config = dict(
    n_experts=256,
    router_score='sigmoid',
    n_groups=8,
    init_std_router=0.00972,
    parallel_block=False,
    beta2=0.98,
    final_lr_fraction=0.1,
    seq_len=1024,
    steps=9641,
)
Below are experts of layer 3 (counted from 0) of a mixture-of-experts language model. Rows are named router (the router's row for the expert) and show model dimensions 64-127. Each number is 128 + 24 x the weight over its row's rms, rounded and kept within 0 to 255. Numbers have three digits each.
After each expert's rows: a language model's description of what the expert responds to. This comes from a sample of Wikipedia text that the model never trained on.

# expert 45
router:109115127123149090106127103089119146097156153107147110104150118125153092135149156139133126165103153137165146179109092153105130108107140157142143147111149116110165107102121150102120127146145158
Surname initial letters. Capital first letters or pieces of foreign surnames in sports rosters and tables, such as St, G, K, Th, H.

# expert 26
router:154157106153158126109092115115157178135152132118164121136118141136163108071128157116096109182098138116174117135128136137101161100124157100121137150106154132132143096093113134115131145182113155
Definite article the. The article the and other determiners (this, each), mostly after prepositions like of, in, to, before first, same, following.

# expert 12
router:109113119114158092107102099105117148099140144109148112108160115136159097138137153129128134141113148133172154163111096161100112111094157164144148157118145112103151099109149155099129126161120163
Capital initial letters. Single capital letters starting a word or abbreviation after a pipe, comma or semicolon, such as L in W; D; L standings, N/A, K-alyani.

# expert 31
router:100119117125155095104121103092117157098139137108145107113155116128168098131154146143127128149116152138161146169110097154114125110103153157137154151109143109104158103108153155101125136158129163
Word-final suffix pieces. Final syllable pieces of words and foreign place or club names, such as grad-uate, St-ore, Mukon-o, Meg-ara.

# expert 49
router:107115123127149096098121100091101149100136138111151104103153114131154090130142150142132115138120149132169151169105097154117127107103147160138149158114149112102156099109142163114125119157124155
Articles after verbs. Articles a and an after verbs or prepositions such as as, is, with, plus adverbs like later, then, eventually.

# expert 42
router:108131122130139113092154095100134135080138139094138111099153109131159090139134149154128128147119144139157144145103097154117149116100133152127130165121136107103167093116125152125103112145103157
Slashes in sports lists. Spaced slashes pairing doubles players, events or stats in sports results, plus accented-letter pieces, apostrophe-s and degree signs in coordinates.

# expert 1
router:106114122123149096097117103101109146091139134110141108111148118130162096128142146141127124151120157134166147174108097150120131106098148164135152158120145108096164101115143161113124127154119163
Articles after prepositions. Articles and determiners right after a preposition, heading a noun phrase, such as in the end, of a, among the.

# expert 32
router:093119123119155096092117114098117139103131133128136095110159119134164095111140160132123115143132144131177146172105090150122137114108141166137148169121142111094167099095154153092138128150122157
Title-closing equals, articles. The closing = of article title lines (= Anouska Koster =), plus the article a and label words like Type, List, Website.

# expert 50
router:102122114120155090097117107095110155099153145109143111110152109125148100138139143134137124151112163141166153180104101152117123111110157155141149161110143107092147103122139158105136124150129167
Sentence-initial words. First word of a sentence or list item after a period, pipe or dash, especially According, In, On, As.

# expert 2
router:104106118118156093099119109097117141094146139114142106100156120126168098130145152142128119143111145134166151166109100158111133112105150157138153160116145107098155102103146161106128120155123162
Mid-word name fragments. Short word pieces inside foreign or unusual proper names, often after a capital letter, such as Paran-á, Sus-ac, Ț-ir-iac.

# expert 21
router:090128111133140101095128102100109137090136141108126101100139124132152097124135154144117129141124149142174148172102098160118147115103158159138139171118139119087147093103134148119122126145118154
CJK text and proper names. Spaces and first bytes before Chinese or Japanese characters in tables, plus place and media names like Washington, Toronto, Television.

# expert 16
router:118085155116147120096114134121144128098114157107104136089145113123169099101139162145139127176103115133167093122107102154147124103107144157127156139131146110150148107160106151117103164167114101
See also, subordinators. The word See in "See also" headings, sentence-opening While, Although, After, and capital letter pieces in abbreviations and chess moves.

# expert 33
router:102114125125153094098124101096111145103139132116153103100152118132157098126141146138128120157114147135171145166107099155111127114107143159139153162115149113099154098116138164103121132151121156
Word "such". The word such in "such as" or "such a" constructions, plus scattered word-start pieces like A, established, my-thological.

# expert 9
router:104125136116141094092138105100108136110133127120140101094166117135170105123123150140125120159099122143182149159107091149115123127113126160147146158113156111107149094116126142116111093152110155
Colons and list separators. Colons in race times, scores and label–value infobox lines (4:28.3, Website:), also commas, semicolons and words like including.

# expert 62
router:097142115123158100106110074121095107110100117127155120106166111123140092120145161125121146107165138135158150150117083149095153082102142142114118159136162110101127091134146133101130137164146146
Indefinite article a. The article a/an and similar quantifiers (one, another, any) after verbs like is, was, as, plus = in abbreviation legends.

# expert 48
router:109112122115157085094124112098101151101136135104138096099155120126151101119142146142115118154120143136178148174108100146108127118101137169144153168111149110108147093109138158117118133150119145
Credit and list connectors. The word by after directed or founded, commas in subject lists, and words like as, Award, Film in film credits.

# expert 46
router:097093142134130109095147098125086136111155122123147107075149109125150118109116157150158098163127169137182133153113094145105143111114160158134120163103119107083149098120130171110148123129109169
Media title words. Nouns and title words in music, film and sports contexts, such as album, film, game, Single by, Billboard, Top, Play.

# expert 22
router:094118128122155096099120109092112156095139137101143100104152117135162092122151144138124122147117154139168146162103098147112128117091150163148154157119147109098157101109147150114119132154122163
Infobox fields, sentence starts. First letter of infobox field names after a dash, such as Sovereign state, Size, Legal status, the colons after them, and paragraph-opening The, In, His.

# expert 28
router:105119122119155095099125106093113153097137132113142099106152123134157095133144146145127115142118147138173152168106095159120133115103148160129149165112153113100156099103144153112126122158130155
Word-final pieces. Last pieces that finish a longer word, such as -ey, -by, -ly, -ors, -artment, -ody, often inside titles, names and song lists.

# expert 55
router:101122124122156092099121106092111159101142144109143106107152120128155095123147148139121119151118146138172150169107097153112122112106150153139149157117146111100151099108138156113119131156132156
Foreign-script and name pieces. Word pieces in non-English scripts, German or Scandinavian names and accented letters, such as Lor-enz-o, Beschr-ä-nkung, Våler-eng-a.

# expert 39
router:106116126124156096101119103099115152092138141111140103104156114129160091120146151139126120150114149136166150169108094149114133107108144164139152160112146111101158095110144157105125128153124157
Degree signs, non-Latin bytes. Degree signs in coordinates (52°41′N) and byte pieces inside Burmese, Chinese or Cyrillic text, plus odd foreign-name fragments.

# expert 18
router:112117119122155087100125106094123157090139144109145106114155118125163090124150153131123121150117144145171153168111098155114132108098151165141151160113149108102160105112143155110126130159123158
Latin and verb stems. Word pieces in taxonomy text, such as Latin endings -idae and -ius, verb stems like exhib and sugg, and coordinate digits.

# expert 29
router:100113131123160103106127107099116153098142136105146105101153117124175096131140142140122129149115151127166145180105105155114131113103153159138165152114150108107160104102152156102121126146122161
Codes and list fragments. Word-final pieces and separators in codes, lists and coordinates, such as is, os, idae, semicolons between bank names, degree marks.

# expert 13
router:110119121120158093102123101096116155097135137109146100107149115129170100128148144135129122150122146137168149166108099151121129109102148163136151156112148110100164101111146158112122132160124163
Nouns heading phrases. Common nouns and word-final pieces after the, a or his, such as university, department, battle, career, time.

# expert 63
router:110113127120158089105119111094117149096139139118155107104158116123155099129145150142132125152116145133168149173106099148113137113104156156139155161116142111101160101110142160110123125156120149
Word pieces and closing symbols. Mid-word fragments (oc, ag, chem, phys) plus closing braces in LaTeX math, semicolons in score lists and table pipes.

# expert 7
router:106121123125156092102114099101119153091138141105138103106150109139162093125152150141134127147117149142169146171107101154103127109095158161140154155111145122104160101107149159104122122161126163
Digits and name pieces. Digits inside numbers, scores and measurements, plus mid-word pieces of foreign names and some sentence-start verbs, such as 6–4, 23.2%, Jouts-en-o.

# expert 20
router:106117122122149092101109106098118155097143149109142104104148128127164094136141143134120126157118152151167152166105096157119138111107151160142150159108153116101157102109150155107125129148116157
Mid-word syllables, Support. Inner syllables of foreign names and words (Mat-an, Le-ban-ese, Arch-di-ocese), plus Support in award categories such as Supporting Actress.

# expert 11
router:106108112123160096110118093103104152088130142102141105106161120130165098121142144148131124148115150136164144166107098152110124110096166153136165155124147119103147105117145166102119122159116160
Biography verbs, initials. The word was or been after he or it in biographies, plus name initials and abbreviation pieces, such as J., U.S., Gre-ene.